Below are experts of layer 3 (counted from 0) of a mixture-of-experts language model. Rows are named router (the router's row for the expert), down (a neuron's output weights, with its number) and show model dimensions 0-159. Each number is 128 + 24 x the weight over its row's rms, rounded and kept within 0 to 255. Numbers have three digits each.
After each expert's rows: a language model's description of what the expert responds to. This comes from a sample of Wikipedia text that the model never trained on.

# expert 31
router:113145149141115110112155117128140109151116148126140094102099122104112162116107094122156143123153089086163145156148104154106141126109108138140104118111147170142109101128136140105184158170110122115168145114116110137154158133150086153138099151129113116117174093160109132144114147147149097083096117083180172087116127127105149128150088086102112167158151158089166148124091152131169093121119114160112114123138118146111135142115170138161142140106111100137122094164103141130103115132162134
down0:105128098122093140099169158133143086090132080131132146102137123120137135162101121146132130113127126118153141169124111102165113136108179121143126150138161113153156150135158101160086116140127082137128163166137152149134127144143116167098137141112122090164157156184120154114088136079161183117149156109119182090099107140141148121105121115158138125105129148111154120118107164128076121108093101165122109141134144118100150114146126143156124097147129097138107134135099150151127105100139073
down1:108094104142149132101134142136103132129138155109150116120127126126112112175140153127137131134127124144117116115122152104152094136102128129130134114123088120142166152120137103120116114159130086110125113204181110150128138127179131145136129131140167086158157124117117136156096072104136134151142138095125096076107121156178141110109155127140150115088104197148141111133115090142105181155116126138108134131109118112130137072108121166164085109127133106151162163101119131123127106078166094
down2:134130101120142150131102148171102105117100129148133154096135110104082140114090121137109190109117113093129142135134132099153141124129106091122117158148120144159166149101151105147099088180138164097162174191120114119120120169154149148137108146143109105159159126197078132123099112134115107123135175152126128079124111114187153151155136104142125143120160134134157096145122114130150143104093113146084105156130103110107131120159128131148110084110116121155119137118120150125120116148129123
down3:103114137138135086122145099093131117125089086115151103148115141158127111128122115145178153133206111110119165135130085108187121116125118136107149131160134134098103101091119144142124168160121098109110111124147157108107144143121098152143130098140130130109114105195110134161118144089156120101127107123143126150129167141127155104124152118125164133150126112158153108122119152121074145069109164143144128206146151097109126132122168158112151150126113089137130138095138114118131125092105133
down4:134153116146153122140106107140060135127196145135118127141139131116098119131189131132106092155126130138176145073109148102128139123125141096094082153135121126125151122127083126130144139126099138132138146161147110161116140080124160098125144139175132127146102134122146148116124117135118123097117155161119122106131084154181103167121117113161161187123131111155057138146091081119129122125116104136131144147116102094120088142077141132144092138149148129118140141114131091122149149148131090
down5:163119140154117127139122105134125099144117143145090108106119131085104131109136112089146139155128119144155180139136088117119159122137095110081055175133156137130126154149135147139099157159066113097186124129088094122147134131111134150110144119095123113136144123127164102094118164137130111088104133135117171122123138094153163104125106106149143118138102192133145117109103110152154110133093111146122128147166122127117091146141152176115128133152091103128141104152141086149102133091159141
Description: Sentence-opening There after a full stop, and place-name endings like -bor(o), -ham, -bour, -he.

# expert 1
router:113146148134117109110156106126134106152109151118137101094094118105106159110111099120149142133159086089162145156141104150111144121101095130153124117121160175135111095123134142103169150164113130114172149104115107136157156140142083150141092156139113112116173101149111115148116156144150103085095122096156173089115104117103151120152095084098105166159147160084165134124083144139160092117118099156113122121145113156114123168110166139151136138095108104138121095159103141127107107128160135
down0:128125140164162112119117119139097123142125115149123071117137160126112152134115156168113131157146123132139141129092127120134164131075122070141152175140086115122117162152121132184120117085070159141152132096110174152104124122141138122168111112101138155153112127123115194137096078134114152153094097093147115111131111110150103117162107151120176137135103134117126117117139135131106136109098157108145143118152092129121117139110146103062118155120108134089115098125177140105135138167114133
down1:172077133106165156127112089129136156107119137126162142135131112129112142113143093144198103142126116144162148133105144103178117127078137142113146171136163172140143116097101119167114124118111111112093126161113183087090110151154132129150136146131090127123144095110127157126157107125123166089139090092113115117180115126125149086122121132125122139115102103157156123145150133097129137125100123107105118170164142139127129126188134065125159111098116136151135134103139115096106126114157116
down2:135108151124095139155154082128129106127103174100133110122121108138104139135131145118173123112126119138163123123113130103115118104066139077192177171146137101122131160171139107125126167102098144111150131088163141122124143104146090154109131178143125151120151104162106087150141100174152128126127080109144132154120101135152157120132083151130138122104152128073132096123145140143116098130124131088136120128133181138127105156147109153115118132125080141095157144131149119085133101086136128
down3:106134100153135116153114077137088120141108154118157116105108129105103146069103186146141127126155114138084125172141135132139149129127157112145137130102133133136131104108094132136132083137102115130105157093139145155145132139128120150160145132087169125138092111118138083141166121126151125140114096102134126090158105068143140181150174168124158169113147121120098097166137118095138120107108130120125143209114104141128154124154140092101104120108118168146162128142129140091128111122101126
down4:141141158132086101138122113143111107139093171102140139127164114133111114110173155092112106164130120144167100129133132091093108103094089151116119136106171102142135155166138102087164148150100126118133092116156097146109154127184115144112134126127105109111131116187107104093155116156149104126106134165139117128155135125108107129122128119221123184137134116103132117084151131109133107144103122116127136125153110134133146150084095164150131117134107120113138141089180129150110114133166122
down5:121113144108137159091126061112149104108126152110123147156081130131064097122116101136137127147102107131168123117147121108170129101105146091159124140183118094129130128167102145097157110101120113128101156123110150118083111125134139105158116094115106144109100145150161112155101117123117171132115113146181126162139100134154130122076111175156076133146117135141143132108145104132123139117133080081168135151124108093111109129133134136149095134168150147138104097114147157106108171146140127
Description: First pieces of words and short function words after line breaks or list dashes, such as col(umn), Sy(mphony), to, some.

# expert 10
router:116145157141111100119165104131143109152118151115133087110103126104105159112112104129133139125164088085167142153145104151101139121101101143139105115133142169141110101136135143106172156165119126111171139110110115140155162130143092153143096148138114112115171099156113122140119146151151109084097111087162172091109138127107146144175084083105096166157147153080166147120099152135157087115118106157110121118145111154118131142108168145159139138094111108143112101163100140114107110127161135
down0:178117126093146095169110136097151117051131140118097132114096133159156129144128099123110152106125125125125132144135143131164106169121136147109128133125115114120124141141117114115111101131099148139133143123113162108074122132179139133127112135141116123146142160101117103128139138106164141160144177135134123130189155087148157154158132141126126152110145099177112123094106124155091101127141122138113107153086146135179088115126148138066084115079188103120127140092162156140097133133129144
down1:113120135167184142188076142123152109085108162164138132120111138141086135106099143074124133124114126133152152101099158152150104159140151102060131129124133155151120110155128113122085128102110139118186160107130136119144114131114162137137148126103106162144133170160104115168120064132115132156146142113123116121129147102184118131088110100112169115109119105078126127116127129127157131109123120137105117144111137107160123108144190131142105100119143146148121149124154117129155105129085131
down2:115169118134116122130137100113118129100121129102133142105112106114134147122114112117152182104184108136138144143127097140132151128115155155127078113145170140163103124111149099148145146115099093115134159107126131156133145182174126138152167138100096122106153112123101121096137140131122131125122122079125128107172163085147160135134169096132121134125180154116101127096128155132084106081153116119115134080149118151111116187184151136151151110097106090159100132091126180154118122117139142
down3:091135137139145095152140100119109121139134104131108140120152111132113159115106136167113134144094101119165110100130099148087146150129116099152118068163121104139108162143159155132129115126164111144148101092141130136140102122135160160171150143119159171110136165162118117122104182101101089161136134142113127145131096121118098129201125120160097134129162110161079126068137112140175121150099149114129141112087119115132141149103178113091126140160110109126145091127093141121153155113120152
down4:152159141104135111149134100111124110147097127127133122145120128124164148134118151080120126137146138083171158155146136128123131121132122136135074090103149134126127171147129118137132080123137130119144120114097128158161106147148111100086132098124135076140131179110126160137131140157097092127130106132144140123110168159065154123148173112131110183106127109118145111147150089160164133139106063102130116180125135098122137112154074103123080116115134158182097136136150139144119145169131112
down5:130130113168123142119172135120130091135150114100123132132144128139122133085158138151111088149133123149154097129099147134141105083122150121177129185153141105126135096127088122166133136123124144068127091175154130119125096135066117098165149120137122130134162104129141104095099145143141111194109151161135102156109142123105147123169115174107166100126158145163148127109120121150144128126109091120135080139116155144108109082181142120134134116075129116151088092137137133131104140137112108
Description: Common words and mid-word pieces in prose, especially "for", "he" after a place clause, and "go" in goal.

# expert 60
router:111144142140115108121155098125140110148109151123124092117099122102105163121111099113144144138151091090166144148141105149104141117120095139148115106124156170135107098120137145094177153167111133115172142107112098138148156131139095149147097157134118109115178092152109116146114152149148103084083115093173172102113131113110179141171103090102112168156152157087164144126094148136155097119117107152114116117146120163117125156114162146153137140110106098144118096162096144126105113131162133
down0:094173128130094164104166146146127117135114165103142141114112110189126141080134113138127141135129105135115102119141125131124125104142144139139138064144054121138128153152151121130114138100060174138125131125103139139157107153133110137147130151120134187152071160176121188147085124097133075146118133155118132135104114161121125124128109142104084112114160157122088137137091137108118122142124154138125147132117106130114129111111126128157174119154098112163145126135138121145095139120090168
down1:143127096121134151111159112157166114100113108122162102110126100097148132120171131140129126156093166126079140107097144131103124124122098136178103159086093146123122143141139119092146098156165156136154141138090116128107106179099101136104109122099121114113173133089158103117177118138095144140118095140150130151124138078149137135109110118108173101140118114090107115138104118131123108140162099132126151090093086127122115131129131134076126122137155150129095131152159199127152095167149147
down2:149114124129125136107105096142153148109138123135118090162184155137137131138172163189098093108106155141095081117109135120162105171100152143150089113104120122121129135143082113153096145092114096126123138145122168090089092118135124107120123140128148178165114152154111085151168122087144145169139128149156107123168177125117169111140136154156104133132121137135123142121141146126132132138135127158126094136106119097132122142120141093135104130117140134113156107110141063128179129112077153
down3:112106134125116186141117093113157105111098126077096131142153126116134111121114155123153150123136171121123139129134118132114106148111120123140123118092103108110114112138113146099162131120146067124123084192128096153154140145127188100155111116158141158122162107130157150127086139120115106163064130116141122154119145126071110107127142136130179042163127106101183117098145121135128140131123117114164101100142133140138088157118125144108124153173142121140135107143110118095116143136134122
down4:162168124088161119138122134127123122126162137064106135139156143116084137164110165122110079139107103130120122106138122095166097158112125126081156148127190150132129117112115120131151104135104130177105121208161107123139116109132131131101157157163151162133162100119103103147137138142112147134145185155086141112123101121149142167143124085170117132098127128116142123104111140084147131175103122119102112107131117101155104153135147094103117102109145154129130127098153117131112166119113126
down5:133103134116116133136148137132141103120119114146130155135117147122164111185120149115085125135126145156144097099094166136113104124084082144097157087129105104147144100209111116110154118121092113167119132172136102146151137137130205130150147131144111131124134155066121125130140117148132105179172127145123126132146131117152113132136128134127129129116073089108153085117132112156103126121155073126131161127147126135144105125142135149136076115131146134090157143113129074110142128157119077
Description: Role and demonym words like member, author, Alderman, Secretary, Russian, Nigerian, German, plus "were", in political and biographical text.

# expert 52
router:111140141145108110113162102130145108155112146115130096109097124105109159113108100130147141123158094089164145148144102152109144115118098140152106109125141173137114101128128144091172149167127132117175144109106105132158155132147088147138094151139113114115171096148114122141116148151145103084080113083146171090110133122101148128162099076102108157155148160081167143125086154134160091122112114160107121121145104157109129149112168146155138143109106095139122096164094145124104109131151138
down0:098091110139099108157141086149133087098105115112148100095150103124122121149156130152136112116125120119154111158137109113090146113122150117116092099134126171153133166127152122145141099157069136128138139107070078171134153131155135172101137172154098123128142149120132155114113172166149116108159099108130154095105173116131149139122142112088128184147111124136143130136118155143158094045102159114131131131144108161120132121167134146150162121109147123129127145122127123104082112104119123
down1:110152092107110115141124143134140091141118099106151146189145153114116108153115091143148114123071093189086155116122161147117131170150123154140141145071147127139136153143141083140154082127128137139107101108178165127105145144104167124125164140135133159176132110120156128138154183149095111150153153130130108129113120114092105123152106145134136152128119105098102131146167114124100114088154149127108126122138121133114114146093131144153127105091131169096121163117142119082152138177102120
down2:117157151116116141115122145107178121149125128119101157116132109169130154121111150131142104143165127126130134107147111135057167131131142115112091100154177122104129126102171151145083148106171136103124121104121141135151149125150145127116118082145110130109071121143093134118111108105125115099117139117119118123070092138169095175111157119146112121140159137123134134068103144113158089119112103145146112110131109160109143111157082102156110141116099146133139109146116197106184161134152132
down3:149081121160174147142114078130132145102121105129125117127170125098125132142163157148152111160154151122146135110100102135067119132148124104143111154109111103126113132063160127119118085154120106161087136117091149158147137103135145122150159150127101157116120150115139199108181114110125130115098061113121144119106166146130118139103145138181116147136115168151114098102130133078100101111121139123149124123164136137157133093152118112159127129127122107146120128126125166079160102143129112
down4:125120147155148162176134128147190119125168111129134156116148076105113102126153193112113094112161155123132119072136146141152120102112105128114147163111128120129148159109144119131118155145122131102113140142118125156117138119087115109192156096106105115114135122076112099140169101135114166136153136117069101109107131114171106121154125087124110091091079142136112132111147147133123157100155129113108171124146133113149134144157137139133162112149146082110154131141084117154118088129136108
down5:150146131096177154130142133111141176125104166089131139126150127121135124162123157123100115106149087106166128122137134127094117135194107091118129157088131150160141156123103120115105136083143139146122117122117145078128106116148151083107126137122136153145129142126132118143097152130124135154125124113169186126129109098148136164070117140162093128148126102162155102131103130115137142145144163106111130120155137101118110101171152095132070107078115117147098124128130185102164069123131116
Description: Syllable pieces inside personal and Arabic names such as -an, -ab, -unn, plus zeros in sports scores and tables.

# expert 37
router:116142144140114124112161111126136107151112149120128098111093124108107161113108104121155144121158090087163145156141100149101145127120087127145119122125156172139117104128133145105178162170109122115160137105118109127156152131135090152140089157137113107111166096158112113142118149151146105084086115102168173095102123120109144120168093090102106163159152155081165143127094158132172090120114105158109135120149111150115134155110164150161136141106104087142125095163101137122108105124160140
down0:145132127152123123143133102084118159112131125130156123144171162129135125169130127170134097120092129097122116132080121096150151120097120175111170107126146130141120117078141141123103128138107132139095104124121078143116113157111138128092115195104163135146105110128140144172171143113124141061131104114157136115096143131152111104108114123124164151169072184144144125104125101104140100128125163107147191123106144124124128142183153117160114125128138114173161103107107144112146119114120106
down1:159130119133105143106127164144144163140141129100127146142135118107107183124109143074143148099148155122073103128130137169117120115129147126124132155133114146124114147122086132088140093146104116165128133083155127090098147130128148158120146166170169085122145125111097111165125078127113107141111137137145139113172124130181117154114128122150104138124125108163177144087136126134183123122130149169133087106114110095101117099077173099155113133124133107151138131127123113089155177109112165
down2:133130084124128137136131178152156147103104126120161163155138113125070124119145132100105140086131116137090122165140153135130126132118127124078129188119144121126161126125102104089142136144120144170126145117163094129068166145118126171110150158120141098090174126120103083158137109145106133149175151137092152075171143143149132167116171110093140179119127075128147135143118129171107134115164120142104131140128102097113148122098141143138104089111129141141140161120112117118130150143120136
down3:158107132146112120140082118115143101124070127089117161170103103164141118142075089152131131162119144128126109125154106117107136085162109112187143097172133114099115105120126141115143104138120113080125103120094113180146152137161135137169123145121118145147102113158163102073141141104161099118112115135141107128124102138120103133165148152106139166139130112158148151106137126103114113059119134144153132132109150156119086140161137118076154144131115122155102124141118170094144167138128122
down4:128155125133134095161130106135115188150112106090144101161129131147126102137141114114136130125108117130154154095116092105146146127141104077136134176146135121131116173186100140088130145144140072142126084126113170134096119086140135148107135136115106117137134126143115084121143122099121109111144106099115091122097125102097179125126132123147095197105129124084133149123117168119130113169139118113118133166150163095114100093182156120129121122146103147080085138110129111149148117119125173
down5:156117112136100115162138071136124135168125089082116152120189141141136168133122117121075103141112125093092105139147124152149087118094090129082134131115126147117124115113107146120123132171168137132150150142145167138100121126126089156103110175102163158113141123163090104126130141149119168111151092126118142117144148131127161142113144131142164123111147137112123111079120107113130114130119167157135133125151157172092091133116178157146150126101102143169089103139096177126124121149088139
Description: Short pieces mid-word such as t, at, rop, vent, pt, as in crop, conventional, Croatia, turtle, seventieth.

# expert 58
router:117146154140110122118154115126137112151112151109131087111096122100110153108116103127157140124156088085163139145140102156107136118126099136147107108126159173137103092134133142101171155169114133118170144112111102131155159130146091153140089147141114110120170096154106129144116151148148096085082111093147171091113129120109159135171092088101106169155150159085166143121097159139169089119119131159113125120142102151111130138108163140154137137097110101140118097161093145123109112108159137
down0:127119120124160138129123145127146169130135126165098105148134162163156129156102108126053120127123150141086100145133135160147076111157126144120144115184114091121116122106108131120125114122148122123124123102120096132130141118136143117115174086129138147126065163170115180159127150095123121158125124092149114139187132160138154128089135112160107153146146103137100113117162101112086117114148124132137160149113178084126101110165115133166142131157100113086127120114156096107165156102128129
down1:150145133120135131123097116101179117118114132117154124107110163131102125095149109169143076151122142143146131112130107120164137156123095138094114145153110105147150149124116134131126094161134074138111136201127101151164126101142194130147126132161132101142120117108114121125176119150148085155140133109111086135128163175131119103147167139083112141106106129103119054148095106114143133098167131095138111139138155167169131139119138095176098122160132126098132134117122106164147135127121120
down2:098125139143123134126170115178126107138098119118127133075137108088134144128176130147133145118184128113103140081106090137161151144127080181107090114142147168157133121134142134114141109145093108123164144165133118103112136148165125120118088120108141102115101167087129121098119117160142126093111151111133153125114143128094131133126167078095097165112114185110136110134147157145141130107108113159113130151193125173118150128157132102143153107100128108125161117142106158157135084127137143
down3:112138127122153123101152112106131138168112144136138168058138173133182162117138122185153143165139137101112138071136113150103095126140146145091159083158133122142144126126123129169109132125129116127138101186090096134145126137128126124142147126118160132118123094122094103078109074160121117114092149127151126113117137119119103090159125160129152127127155110134160108152066194144161106110120127138133111106095126173128150137134125096120142112119147141119177097115112146126131094118123115
down4:145126141112161121169089127111093146125151125116159124164135135108157110140168093127134100175145151163094102105068161100151084146115128144123114150123135163105106140124135119113098119114127102158125121164116122090134123110164122082143117097180103140109104113117163132145100145104138106128109124141143137156116219165139163130139111143152119128135118138116113116122146141111154155122113130083188095157118100160146083086160155101107133154121151124080143132115138147139130138126133110
down5:154142138121116170145137159134123126137109160147137132136157167155149152107140127158110116161143147133118110133098129156170108120139098139141126172107133132094123162135128129092094139100121139086144121121127096142133105130161108096147135114101128102123060129127131130137096140118143127106115113142140044171150141136125076151182106198077117157132133069166136111131179143135116115104159144090169131129112143124141113140132134134132102148121162094086122138112154111121088151133121116
Description: Jew in Jewish or Jews, New before York, and name-initial pieces like M, Har, ab, Israel, -istan.

# expert 55
router:111140155135114112112156099128125113151117151125125094109092123104108162114112099130147146127164090074172143149149100152101139123116096118149113113139161172136107100120129142111174154171102143119171143111109114137154153137141096147145087161138109112117166098161114131140122142152141105087087113094166173101113126122108149125163082088108100164158148149087160147116091154136158091123108124154111119128145118146115126152108169156156138138107104092143118097156094141124104110133163138
down0:132159133142092124089175134159113110146123162114094119102106126116085169127121105055164143138133134118125168151164110179099129150112106082137076132102170145096104135165148143162115142089119128107157160108106146146145147121095106130108091183155109131116134081135110139101103149124169092113106107110143172134126117127124144172107130129120114133156167147114140110105129136169126111127114127114137146134164157129099167134107128139118131146094116125144103114167138151128108119105168146
down1:096119103110140123153135133136113112115153105127159183163165120119157099138128146185141116135113118149109124151115146122120103146146104128158124095101081108111170158135155094091107118135110163108164129087142164126101113083173122133153165101132140163179098154107111098163188112109135130168108138147103115114120129115121173168174167125134149098126120119126110122123146089156120091109144089145105100156146132114097151127110126144121104130148121129139125154098108087132103104121096141
down2:153120111106127148135129104114104116104148117109131135127139136150102070192176144173159126110119127122105116146111140124135132152126116116115150156088131142136141182058110105157089106113130115134120125122158143126142124120104133133094145097123165125176143151135123131136151107126123138136100156112135115169203097163154152130155186130154152107112098079132138126113168079106162120152129155108106139149095130133148123112137092186122097110125136164088129159098128122141142133113133129
down3:159109111092114124092120147177091144111105120167126125124085137094092161124126125129079128101144128160121117122119162147115117129142148166095155078109065155162156135176165112125138121124158127157156128117124169118121138141169141117138153133126130068139131075142126069158113094138104114177132129153118124123099087091124150111089148122096129123119150106127125171133123140139129119115128117169106118132130172116108149162142121142176109109168116135125138141120154174125095134123119139
down4:158103118104149105194132142151127145111165123155159184107156161100108129152154149132137109143121113094169080142139121108132147126150144088109105137123129138106128129099150119144128121106119113157091116093166125149158140093122151134094173129152143082147139150125172134121150112120128134148099137106118119129137159180177069135101145101157107145117168127081118120161146093164148119127093136136131144178142082106150132138109108180093115109111142113126136118123152114135098129107122102
down5:157135121132126116127096154116105134127145098146137162115126146135147086136149159163128125125134133123134119115126121109132140129119132121092117080140116110121131177097105113120100108080102085168121090138165169155120143088127165111127157104210162128173119155134147147132131147090113125156122121115147155128146109151189127131136178143112135121100103125143095128137138145079191124161122126126126132157088060109140126168113117149111084109165151128124141134118133134109138150173130115
Description: Word-start pieces such as Col, Con, Del, Val, Pro and (c)ivil, ol, as in Columbus, Delaware, Civil War, pistols.

# expert 33
router:115147155141115113109158108124147107159112148123132101104098114108107167119114104137160136141157093088161145157143103150105145112102092119148109108123149174140114103125131131104184156168125139113169147116115106135151159148139091156141093166134112117116172104157117126142117148152149107082089117083144173092112124121109155121162080085104102163148151156084169141126090149132160098120118112160113118124142106152113130157112166150157137142102105110142120101158102141123110108119158139
down0:129115110090160098108126119143119089121087135108144128166091128063132134101140129140126152152154089149166158154139147148129154083137120125099123122128107162152129142125166135181105162145146099106168176138102169101136138125149105143128126154129118110130118063139123110140161127150126132096123110142110148143144060097162129122163140108122119121139141117098138149132123170160151135108118083180093135078169130125125135127132116091149157105117095133152121110124134166146085157124128133
down1:120115124147129113114196125122126145092119131114155171125145161153113156150147108165123079114106106128122134075138169127105123100122158124099115095140148136102148119107140108144085098150116121101142106143161122128117123142137145140064133159149137095140125139115144115152126105138133116100124151087169175173100121155179099123124132126108139182121100089156152103130123098084156146152109084117137143149180153185140126154110114108166128124137159122127101152122134169114097144128134130
down2:162177130142122168126102097108143117109121149126131131101112109139124135131156127161147147156070105128124104146163142106169117116133142137175114186132119150156162135134171131110115169130118099105115159098106161137147173099144131122138081147126129120176158182149130121140080123131110049069105102126121166147111102131122153139102146127130116089119098161153118136112126117126103102144106098121110090145134111147118142145118132118143112102131080127122149131133157130082133082110129125
down3:091098121144123144143132199149110123127133112135145128172150134133137114151113150113118118139125132152123102136130165123132149179143124067149154089126108139123137117133113109124108136105148149119164119193153077156137169176127105136149132114119156122121133143136139120155130091081084092137140121130128117130135124113047087121159133130124107153112121091124143155151111100119107180083131095116125107139137117115113166126125175105138119128129176129099086126153148136110139099129068115
down4:152106142119158100142151147114126102130127156140134130141065114084143134141131139128134126129139120147172151132122159171133115102107157123085139119125074145134100115105145134162096143149169128113152147164140167159111161160145145122140170153095156166128159092125119105123094070091106154114129146119143148058101068107166118109103119113124103082129148124095116138140141138084141139114122113147144125112128156155092142122085144099105169137132124163123101112123144168143121118144120148
down5:132127142161125155155132168094160105127133112129129100107178130110108120150161176125144138119173142113126098083109145097109144076108124097120095149149126133100121160065099146105144143125157160147133148114129118097111136119134130139099128102083126136138123083100139155142159094128154078110104090110152149168119130153160117123130090150121130161145118138134119082151149110102160125167134103117139163126147143111144113100159088146093167146127110097179143118136082100141097127145150128
Description: Commas, semicolons and line breaks in lists and album tracklists, plus word openings like conc-erts, conc-rete, Mc-Cartney and b-og.

# expert 13
router:106148145141112110121158117132135107151114154116125095103094121107109161117112096111147142138152090087168145157142098157102141124112093129148115114123141172142114094126129141098178155173107136116174143110110113128151159132139087154140094158140115108121166095152109126140116148151145106078090110084157169100113118125106147134171092081103104164151147150076165145118086156134167097122123118156117118121143105156113133144109162147155132145105108105138122104162094149118105112137157141
down0:153142113108172091190135129130159128166101149085122130129114162133145117122108102110165106147135141085114141158151121121124128095118096121140133141127133120135113117124140150135117163152080148144135135131125121125121099149117078115108086125044089132123105092147107176177104096111163152079106117172138103154125164110147125136175089125074165132133100139101100155120109142145145114155113130117163100132127101134143083124135101133124137157121119100126105101133158155118146131123156131
down1:140130122137135149139128114124107161160139119148129107118178151093132151123160103177114125121132165070134080116100129139125130131147150116168120116133160133131113158142103150150118118073181160133132153120133140117101083108180100183128102125148121142124141080125095173153111129090173171114123118129111148132125117106130141152114125134118144163121158119151049096100131150134174091149127133133158128122137119134163124109126124108063138156094152116108105118161122120113142100110121106
down2:148140111116159110156152106093137123110097121144127175145120078186157140168155158171058142132104167141111116129113123111145138143120088105115123149088099104078130108130120115145128115128178126142147135078164131107141094146129109142110123128115123131148078160046151112125110125074129123138123146175147137125133185145135088108139135142192154108121118131132146091119142130116118143105139149126142146119131111143118115104134143143132142130132098125078141148151152116104138132136139097
down3:155126123134167122147129118128144134125204113116130198193085129122169097139150166171126095117121161136151128122089135118105102147141118157141128126110146118108137154137098115137127087142180114164119121128149161109103118156108134134108112139109124158158091147091116120144082165108150130094125113134106119112099113154135121137112110158093161099121119087158084118100160140124147114116142142166153149112139098138132082116094135137088121128155104123111125135117186114093120127126093124
down4:148167104127138112140088124156150139165128133148168135169091124103125106145116100149132111130152149075138104146096142086138150148098132119119154161112129154147128157169102094141117126163120124129155160139129171136115123143153099119088114131118103130090128157119096164158151076149146134096113148154112076096095109181107090167148118127133109130125136082158154124147162121164173127100116126131112128117173089130112123128079125128116123116180138153134135167142138123102162145147139106
down5:154162117133140145169136151124124116135171115102108097146134138115119129130131117144113136137147179103130145132130140096094128144150124112150135147123104143131116116113102132076139127129080057148155099154103129129116152094107128096085129132147113136126146103126116145143074097158148108096135084127152125178107090089108135102136094182110174097132097140121113070124131159090116099140091147114161173105149121150125099132159121083135121136161147115127137126154155079122161130096140132
Description: Verb suffixes and following prepositions such as -ed, -ing, -ated, from, over, to, plus inner pieces like (ch)rom(e), (s)outheast.

# expert 36
router:110145148144121100115156109125146106145120148134140103110097126109105162114110099126163147117161087084169152153145100147108139118115090140144112118111154166140110094130133136101170162171122138116173144103114113134160158144140087154140093150136114112112172099156112120135117151146148096080095117086173171101113133120113144129162091083100113153154152155084169149128092151134164103124122116154116120122143113161115134167111167138157136140100104104142122098164106142108112108125158135
down0:121127131100137158123120119141144135132131070083132111132143185126160096103147104167116153123093135134103074126128130161141152150141119139118145111120150164151143147128139114134136127150093128152116142164144180128132070070146144094140153126156162073143113140130080103154122145098118110114106155156134131104133107094108093133118154169138148150125111093114106079123113130148109134106143159126119125109092119142143131118177078182135147108130140152148099150095155151116093155162126117
down1:122115153129156127154127158086146171148187101141096160090139148111116108133130176137129109116119099138158100095117165121114091144130104143095107088147107099140112133157127126133111133136151100139155117127129106127121148066112144115142168129139136109140129166150153129122164084101145158157096096089143123119182154084104142146159178136100117104117116124147155090111135154121133158142120147101131120182154081120192117136088138103118130138130138081114131129140102128111149144114106133
down2:097144133124150097137103122110149148114136121171150156125137108150122087170159137137111144088126091151114118124138150155130118118149120129081116139168110158150138099127122116087096116146147103132114140133153124157097195151149113095149180140130140105124135098092095108150161112131099151075163134120125141106167108102166099178132149120064105129113135104130126143119157118108183107104166170067099132125136131107126130130103118115130095123105140117168140128111139142137116164094110152
down3:082149127109142137144124081119194104149108145077139130118161111086123117130111137114127133095155111090117113141149128137117140136139089124100093095094101117119107106132158146112127129143161095119108125123104124128148194118121056134121105133146106128109135139174124147121144110126170110112108139127134145118129159086148167145097158116116106098135136143158158103113121146107142130086139129133134167157137162098085125151067159150074151149134111133149126128166097124100139171155147130
down4:140191127104129068139112153118139167155105123154121109117091145143098157113089111121072151144143128123145120182149120124107128136116134094110132138110149140134113146158151146096142142118144117157141100105111160117141106161148105125117102112164122093086133162141103106167114086089086136129126160148108119130087097149142079126131136120107154115150134081118158156092117131166090150107114106112138127118165144076114076131136142169168121149137141105143151116128124108100129166118159131
down5:135123103114131111137141131126110137090157115166148158167116141102127136164162119138121103095090164137143103119113153138148072132120135150094154147092133129114158135122101129103137105101161105172114125132153151153091150098109145096128138099150162182122139159083175082135139139090117106130127171123115121122151092150164111147154155129105126106110145079150131145126164096096125112163147129099132127113113146101124108097116140133141111129148158158089157172097123098082140171127122088
Description: Middle or final word pieces after a capital or short start, like Kitt, Bomb, sugar, discontinued, plus closing parentheses and two, three.

# expert 4
router:115145146142113111110156108130137113154111155117129100105100125100107153112108103123147141121158089082163142152146110150096142116118102137145114116129154172137106106123134145095179157166120139117172149103114108147157155133138091149138096148137110111118169092164120122144122148148147094082091118095165176102108135119111140117169090083104099159154150153085170145122081155134161095120113110159112123122144105145110131139114170152155136137097107104141126098162098145126106113118172141
down1:138154120151149142148100166129100082166089113152096150116154103099092121137108164143126165114132090117184161107128137126099098113127120142104077121112173124118099094124167142131130144150129101134135134109149124152141133171135111156161125129134136131130136100119129093154160115159100072164091112135144148122115113082098157124150143116160142133153140166076062134107110142135137102157115129153136124163113114129113168112068174143136118154120133111127083118145135137139160133136134135
down2:133147121131124086111131153126153133149115148156141095130101134159120092100150122104157144160115083115144114151138135072106154137100129156119120155140160131121098114192134130124206122152112060123162116096152105120164122149115116150130095122107097132095181107150146139120087101153115131090101089108116136116110171156108120146107114102156107137111151131124164142087131119177156137108121176152135140134125134123135173149128151118136103150105124092108143096117122132141095095102136134
down3:091126138142125100125105141073126111125153136106133114081156121101101100123111127178163165171152144131149120135157127127160107116092139101126135170136160085119113130071113157123150168086116112158137106121133104098128133120122081159123109131088120137137172160134141131170125106159114083181139127122156149140108122112172122131142109160181119137121139145101099125099138114116123122132124200119129105105084146157101101157119145118097167142136154131134117090141098118137126151154138136
down4:109146130156090106098108131160113084150124117112105105130117111169110124122080177116160151101128142155128145124137117119114087123096134095142129151140144080133135133112160128099107111100099137139132111131113134101126163137140110144179119084076119133125107168163159156158128158122101124162112131153114134088131142128103115164106135144108141122131139184122161121114131155144150185150126154108150149104113166143127101124109154168112124132132117118124041111121110113165190145110120096
down5:129165134152096107148141142118116089163088151156114080135094089101078141103117094130141157151150112119132185142152103130090147124114102124107071152158154141135143138145162124091170134149147095120156130122130119109162115125135097160148127150073101121105147095163125152126109150136108127115120100138120118092106125151114124140118138125140117142130143177098140138104112160174080109074130102124133123120180162137120169161141136150135174121130107105104127151104104146159123106132159118
down6:093120088132080092119170142167131118121099148155171160124094121097108098131144127069117162117137124128138149134127181160099132116137080147100146147140122162141121126155121117123185159143113140137158148104161118147127162098145134175137125128140132122125158105161123110126130111165124100134163095144105127129098116129111117130047079107115129126104144152126166137137140102133139125117116097162101115111109173164138144161088142141155111114095150123166125169130132116133106118087127155
Description: Adverb-ending pieces like ially, ently, ately, plus list-joining "and" and semicolons between names in lists.